From a checkpoint of a small mixture-of-experts model trained on Wikipedia: a variant of Adam for the experts, 1519M tokens.
Below are experts of layer 9 (counted from 0) of a mixture-of-experts language model. Rows are named router (the router's row for the expert), up (a neuron's input weights, with its number), down (a neuron's output weights, with its number) and show model dimensions 0-255. Each number is 500 + 50 x the weight over its row's rms, rounded and kept within 0 to 999. Numbers have three digits each.
Before each expert's rows: a language model's description of what the expert responds to. This comes from a sample of Wikipedia text that the model never trained on.

# expert 13
Description: Latin and foreign word pieces. Inner syllables of scientific, taxonomic, chemical and foreign words, often accented letters, e.g. Cerambycidae, pyrrolo, Encyclopædia, ó.
router:496497530530453498480481574438512506509469423447481414507547484566557506455525551508518522528539657440386619428527502489474479518594488488521461436515476527451598534472497448518393456603517480459585486587463448471536465499531417607563512507540432511523400527488550552458552533483462493389494498488514517470519506430533509487493507562466543589441556562533529502408578514548473440472495501497511526426552474469489469476513489512484563403566469560472519553484485568540407509460471445519490628540524469492532505504508472479516480505554511523455430477567428530388579539549411475460564531492512505469433544530488568498468503597475543506482474499476530426555498551488534401513572469398556504495561480490416483423507479577383509487496527527517539506699556611498556489495531419
up0:522622519490513540508464524458576527405568440515440526476510444593513412496558473527543514511408484459560476543485546457451500513520407540529566457472469499510555466445524433462421482512469464564544509482441498563539475521489560466530562509477462571543373486557474503445460427518421529452424550474453507449541488500537491446472518489534561480502553571589519508428441480578465498440478482470509496463527533560566526447418551442488492518621628525487508527546486501553601448457573579546571511594494422397461546481511543483560479505499561492490523437432518499451465526504435461375485524471532467610441508457539608524439526480450512524484500457498476462586588419395410536534571333529507464535515571473480603509458544498407491554495552458506501498573530558473500513455573450
down0:463515524430500593466424527450525536410446567477507473480453495479535474549537507528566510484535506496500468500477492526588466478465572532468456432449606435470477457444489401544425436465497493578521483464475462548572524509557377501528610552424491544473501485580501626508586534594425578492450445408501547504549541504538499533525508435524431592534517428507527476561459481527473570615542404474536456524494516565547474386510492535409530542548516496559531524426437439515456506436543475461520506540529431458544588487462410517469561438540496527527477486398526582547514540466498574506497478418675519504545517482547470587540474511422421598478543473591450440437533475483414459448486493514478512531579496461500448493454437527620465511547532521531569494459463517509558510515578476
up1:558509519512485498498456456506520436432508404477465455524512500476490503423456522489545479483504626385404452537478544559455481526539500467560462480430499449528498499574499489503429458511430546461610503571527573504502535551509525573463479510599422527563532469469546526451550510538427432396471505508499464444567554341484404486467480580555545436498526521487415540432530451527478530382483505512437528558527524587454424493537476479526586462497467488407546622458430501460385506402465498514485498533552460519533515474590587445530577529561520464469453511424492553500471509529616490497444541424446497544452489523554489596433489434574553583508480523511560502530609494516540461434519473436555550431514465537413508511499455565518487573524553492482520467545494500518378573500489610
down1:413444487394522492395524512433453462476571421480552460532524435599518468521475549469503529494475451516458538475469515552519404537455464560453572426452448487524516529529457536538469550556463516416415495491438593485478555500476531458522517443567418484563497543537483485542538523518518457471586524537573514580574529571313535559488521487428492468557538483553490425450487522511483529437524512509373443480528583564565537608582528487586530512569505460535394555572423472405518472498496516542423555590477511525495524397513488544572465468513529516482585503466483504479457567507509423495389434433470449602509580534546590506579476442459512446489528470509460464525515407520477530555438504519457395451465539536460485501468460530551429530486518456605527486586514478491495436524567488
up2:449580557477532489487575604487491475581483420564516437493532495412453405517466405463516489523525442473438562522524459418482505446613441426531524405501551545451595520413513561505480506439596532420489529572449569468498512519477556564485486472500438644465384473533430468567474443448542549522489551419447525510447506483566583464445424473416607593526467496525564502504524541597397468495463456542504501394545507612448519485463590478471477514522491551487481477487454606496526577504452456476542539538432511464465574484530431463509528480477526498457518462534418505496473553549489486519522480462500535562399528520534467539484459493494518532529457494456517453554481445440495558601492575515522514502420473603539481537560563568441567480516507490530623441546454550553429557557480491
down2:499525468481463573459536582538541508543475600534502419490498461519404465400400500499509503558525550643532513508455539477481514372566465461492560497525542621477514502558412516522521458607483450459515491594527529520510559535459459485439433533555555504464500502488571592536510432475541572450501569495519510531420539438548539447469450498515523529457521446530566460547567490604535450554511421499513481452432444508534490553461524466537439515402456525480481520499461501439473492473502632404526545487486513430409496496540410560550571478461479515564462576623603406532519520455442506344447529497536497484458533510475426536530448514560496504495528519484463392418564484429563480533513510522476403493478494530528545543461497422364512543532564536502493536490435450476559588449485475
up3:470549516422494507471520542492563533504537381491414483484545499455591479539430441526555413516441443418500494485654590556439527528496560534577537451535492506479494506558450526449435445434555458563684525525551507435508497471584432573544487489533444517509483470491479529461485453483465569472477484467549501567475553496455395576381518608479507471552483534544440468486475473550467476400460484572559517518505561509545441482508494491464545507458458407470493501491581486460449420540559379526439569516547527587467518482448480460484542467483439532490481386533486515434541522494465427504636467541480448391494472473556543538510447439478476550512381421522425488513436599587489549484461463495510548459552407528506490489464491492481590499513523441478451585525461549562481483552510468
down3:527494543547523449524468535531490478547524533474499521582455440568613492508590398491464454554492549494539454522509478481500472509509500514553479487538496505519357457531492548499486494534494654461513512545489490450551462421531522530432528492490459531442464569432516399519500539563452581543563471506455478425485493515260563466507490576436509462494407521459489519520445542613488463437494562583417482578483523580524482501491508415571479440447363484544551523418489564460470461481506545590523550481481545495517431517537562607498497581539475526529533513470445468516509523599445414475496521511528405479384567482590495469520402439473481550560496447469484507495496474578509472490519414535456521561474424570477576451459526544543465444451482466497535597564443444514522486550517513

# expert 7
Description: Name-initial syllables. Early syllables inside foreign names and places, right after a capital letter, e.g. Kibengo, Ghana, Kanthiva, Bar, Kar.
router:484504564463528549540501558447481536599466454411474510566515486538505465412493547560546501469513601490482525407577515544510453502497519526570414429415557477500573478459463470512475459456501447450552459480544481534528551479614455570449521546522450549379518495487549525533473468471521537429450456394436454462442485400488494603493477510479540616532540574578472476448553463533467474415468513561510549552501519532493557509461452557578609480507452565460489540637529571498481547410475440469500599554533524524484501486555499510474458478488529551477393451517464524505531558545461515444575521506456504516482506505521459590447557506527507587456489470479487392554540495494564557578531455520511578430572496498473449457538516531337502528501533460513516497683554593455528504440503402
up0:461518499502452502563491478463442516487493494517408515461522507446418570502485523550436472494456538543529555501422499529514574459545586532548397558500542522473520559440460492462498518550530495483532414532567464451444454557493525426499559484571461554450502419521444577549608490409517484508418488488446536587520492539517599490441439532544445583596465484449498501483519495539482487388456488642447414489583447455524559499526540582544506534462552498519479388433538501519458437396572554531443482591536447524588494514409495478650522536463471460480487518469481571528546407535475499585581472457512468457602459499421529432494488501521503481524427547511540455583408494461569546513504443484522455522509439434471467514396547538489571550489457418511463530555510507434638513571559476
down0:421536492512502495482527472511535522455428463514606548519519476506520501566441509558486455545504479495476495454439496553480565484500575592459489535479547570534431481456540622514485458506550468564561511544565489419495492543482477582464502476460592581559484528509465591426579533611551467512560456439589536509474533546436497431512505476501546512527448443515528480550501514589554545512543571452530399514507437371451519450512469508500400415512332389419411457493449340475547500491529486447422449545458459437545451516545562522514539454521535480556507407504537474458472562534494504501545483471503451403493514489524559516473529472524535480527364471461536546495445466467410460563532415572538483506454522463547580549471434498645503577489558457513475443524507485502597435519520521
up1:450409541500583540527471527441493542513481470492502533481448510625471436473530511440547422496511497483418542481441584612524577463568490428595489515429432547371408483548573527492510459463587480434550492411514403490539477553471487476460483472584462539486522476512542476440523438516520542511526521498435527467532562547528540480464541451531523513488559465581438435440536420605465439501458458505461516442509435486508508504512470479473464443566515513406495439490658489487486589422491384490473436590385454544441477589433542564549466466491573444494563536558486486456538623539513480441541500507544472532501427518461521507539479450608475562532533456472527533500531523432471382506518559520510482483434564448466453479633489591516592560455512453502551511556495503519513446511475443
down1:477617486504475492554443486473567412512574636492491522446491468503584479479565548452469545504484436551442524583471416488556485488524503484514513478425506556560567545506547537549503526499481512420488521441506494522457567592545533573522614435475464478512556539517473479491473561577473531520519447440475572384460537536558372460527513501517518491498518501521465516522417547547427547526547459422604546459389572503418555494489469492578489457467443455553445462475507467460499585511503490494487417486407421535487426563443532476554490504461542498513415539412512514524493473545501495512543518411572420526442532582528446595552474511481433535468451443425486433488506509441454545471541520534461480555495536587556515659475509657501470508452516526518344533516445446539458474534531420
up2:469396573384401515528447498596463570586447448595496443656674462462485504477447597461589493453538489534483578503504510467451468536494574571571441523394627486453486524500523520532414545479477519408470490504529524474476487519465535552499511522534462461520446492514458560466535428498530460440482510545507502465551526503536448538552499442508524518536493435534507538482522458468520471450535508542482652554487525437475404463555491489517490403515643474425477538487483543460526510497550555429505520550548515497581518384554468412487517426434475479518532545498445420471508503551549501519539533430474456565462507581476462470544565548515489500497438546465473412320520446478515496499469488491561518463542477499483453484543466398438486443515481511535478594456487534540501420523455508
down2:507547487545509490465512509495408552603533548541452421483547447576485446437433442543515438555439464539472422521473518573497574547608590630495584451497548490542494578522502495529524466516425520461481475555473488547441485436500672531434526502472566535532501546550582480502560514437525531556476550484566513515455565494507369534509500427514525378452500515518540497570456490509477608528494457554415472532549545516403439504473499436536516443454442468406474520455445479492494422496501475496524479474494495469525497539451535507454495422482437473562513505511523479385502570584494483476490597505472494483505548480447528522562519472469571494448508590388525516567559409419512517471530458459482495453475447540465412539584570393468472434450515435539568640484523569465458401495481569
up3:564574507546535475475564546530419437520555473387554446436506507493439549491516533485531477481490436488490571465540443434447417505493507508510518409403453560481522603453529505431556403576568599491561455524561515533452463490465486401465598575574492589449510529443557562581517498468541462536487562473450456477507479516487434511441520472439479561551480536493574485504549462578498458533500450547539545520417520486484570427456490535522587531547531446586504506583434492398492514398489404531511394485487448369473382549466456429566405556525538442430522446509527523539553439568548413483494509504456462594513482495495496564474496468511582449424520441509510512484470579498663487481554488458522486451519477513576496443470514553431550550518498437523486439485522454538534511582513475
down3:602494522516512457439462523585494494479442523458573441510478444439523515515537606440487486406396418461558500488522594568503422500499475480445426482497575559494468545515567512517484510484500510465468527461495505515420421488594530500409517534516474494430518523515424525524473523535521511507521456522373487474558475521446509536469548473476500573439454498529473488462459442521485471505547463527479499543544403560513474495518479556379526526562495508489502565413541511414463566519494571494537447447509591562544459524497577447576513423479520497495588454505464581503411491459591418484449506516438489565548536439490469551443487565421588519449583456470641452431539470557553537462507502446487488435574443582443505456606428598681552512629486464508470470504558438550568518474515525

# expert 15
Description: Articles and determiners. Articles, possessives and other determiners that start noun phrases, plus infobox field labels, e.g. the, a, his, their, Other.
router:471552519519470460469502519478609528470450383430443465551559567552501475491436499456424477544467525527504530488492525473471479508608561371552497472444517552488524584564485446506401407450466486435517494515536446374474448484490473499557545510450395581508495490482549572484571450472525589545429490483498514466504508422726447551483414522462598600593539532527590544475592463537465483425461467448535517494525506499506501442463547519481544498560581510506511492550581506546459498474493493470394483555510388533531549475503435496523472484506515613528426576512559557441594469515484409460490475531427553520475479565443550522459541529467567492490385550445557481511469524428542505547496461490500514484489493497473429445535504598410499545480469476478515570522566500475536478447465572
up0:540508527497478525471467560404591452555487517567473527503434523438558464488527511545519462526422465523477421409471488482467520529569401592519559464502563498527525484508507494419456447473446508436592558550511497519441491558518407539435547504518535573462528482525382508500505472580421443541449421502461543479537559503462506543466588521493497417457503495466531446504580483389440517543405515406514518504538514507417419387443496536482503427637500560498589517531417478467558469481444526468465451516545498494572618517594519547560443497493491517478574525533519575475500508555463443514554488509477559495516518490466428585447464511560464481536543526474461497497504465568514477542519504495514566442440598507502575477529531651477509622592454387509614503564547530545457372553454509
down0:456456475546477499508526505417562538436477568455570538481509502514426486431576490443491506528532463537462523629536509470500513546448451439465397468489608584501463588570500563526558532519577518591497545522473491519441564474522494470503446462458385576537456531461468477517547528505459422485484460512545513540434505562513506534600515554414501574542412526524555546452360534479418497453483412491467515558466476614546476464567502545515506469447516423481444436514570449431570501606511516467459463492583516486547595470508478519477554532488516395467480452549455608627490487409503502508484437432516406568450460454477515521459560528615481481478500513444541474552594503487561374589515539551521447526493490472459459519533442557407475468608493461539473501481549411520489529506468444
up1:479480536444539501563542540500540626481437486424440471489528435514568498537557504527522533453569516449526518481468393488477457574667499597501456532542605625433473516515462489495468572458479562505439440496484482484556558436411460576497529558583481479514429488539449481470491493521414526474496580507532498510605485594511481537468501441528492555488458536461563421490564583600454426486475495447455444525506522515566442536349454490482525547506505531546573505569614498515488543460481548502558518474513458517562487446472490486436418487540511568420443453516416441511527428531474433535601485555544515452502422547482590517525513495443533450416497377471562499516532477506528476519598423529434504554527498567514518499452530467497465459474497616535557514603400446540532507509576531
down1:546443543553535590513400450467477491466491611569492418408518525500552551537569516512396531472469462511498420490421429482454445620562431427518482479510512573493592508579523431429582549524484476486479520547540464462419489528468413467509515508483531530455445513493475603510381648480474501524482489503526481478509545413490591558467529450473462620472515535529434462533520463522537518501530563395475556468445518570507403509542470485459529409457437479504488496458580463461530558513511601543482489540508428522416550495518411518509510479467561430510539552512496509416480517513494544538463463406477515496636394535511537553500518470493502489518441542449456531540565546410476517511559537454590498605507521587478509618435461539411549529494538568534479449465488411538504480522441559
up2:512512532483489469535541541557437517535453504469448512502518589543439474452518559506495520454424562477564519457519540509519480523549499475537509518444498444556500594630551474579448522534499530481411482474531506370496437431463486543508536559460333521481531571474430569553554477469486553540456513501538581529551473493537474566543454573573548517520459482459484527555560493480570513345512587365553475461407581458500447437584556548597525540493472517510501498527504505568463535457447437449461559508542496444499513430563539384495479499513420526478524478516533375530537460453460451500588515558448415565447525534511580605423541576440498579400492536556521516438496453453443432522478508450543499468467545562383492540472484453520470541525476487504522572488558491546509431524616510
down2:530546543541493435512470483528545552444511566601546591462466435441466525462589522510525540484479497570568459558544475430533453507456516487464493486412600462456506506484463577410482514466464492559445468494514527564538537536483417528480399434557446507506496417555463539499514499508457487444478492412402536444618418584562530442533520501518507555511634547545358464609483517546485491419560499520570508548506541587463460500493526600519408594455586542518519455468464502492590538506538395444500432510504469451506520538453439566548454379500488545461478483457522553470424481447507553510466530432489557467558577458591477545521493501468507483570544508550551516476504448435467442541515394518485480490535434571535404547559505412526468500484459484506573476514472445550541645505454446
up3:496481575446513540530465504503606568573549515423454512542594547526518438464500502606534498561436533450470521473510541526504539447488480444504521555494495547398550485508576392449431476446474489432666547526478490393504480428482473550479507562526432523502496506462529409528494592497502494485490501407566592510450492432559479551515523496488574511573529529422478502498548443499545464503486463579410494452506527552457452531507457534483463491406461497514499467464531492489414507484488430580446447566526546485511496568453484483682537436521451584495551519496509587528539530511511551485519556477420501434527509474453494598384579440523453382595528527591526512522512535446461504519523529432591600522420451535482514393485403560403516512516483530405551489526500539513504580525554516
down3:521584558481577608519509444520401496485476550489492448502505551540543491444460554490547473507592457485537521509531501416536462566560469440525563484520392478578426425508404488515545464487492495492593477545493444560453530563475511503517429461531475494463541553487408447411465568614578545458466509534420533470491524567562445437597494535519420439529440490564433535452500472575425512436463440530415546530520555519478440515485486478472469523543388441505566447565478473420524504531536566468571455537609527543449544414520505469409520545550550471402541473433446479578454453458585443601503502444444523554516498575480533496521471544386554450494559521474430473494468553575482462519487482501543418504519476484556531472505495506348478495546485455468609507625526527523536551492542440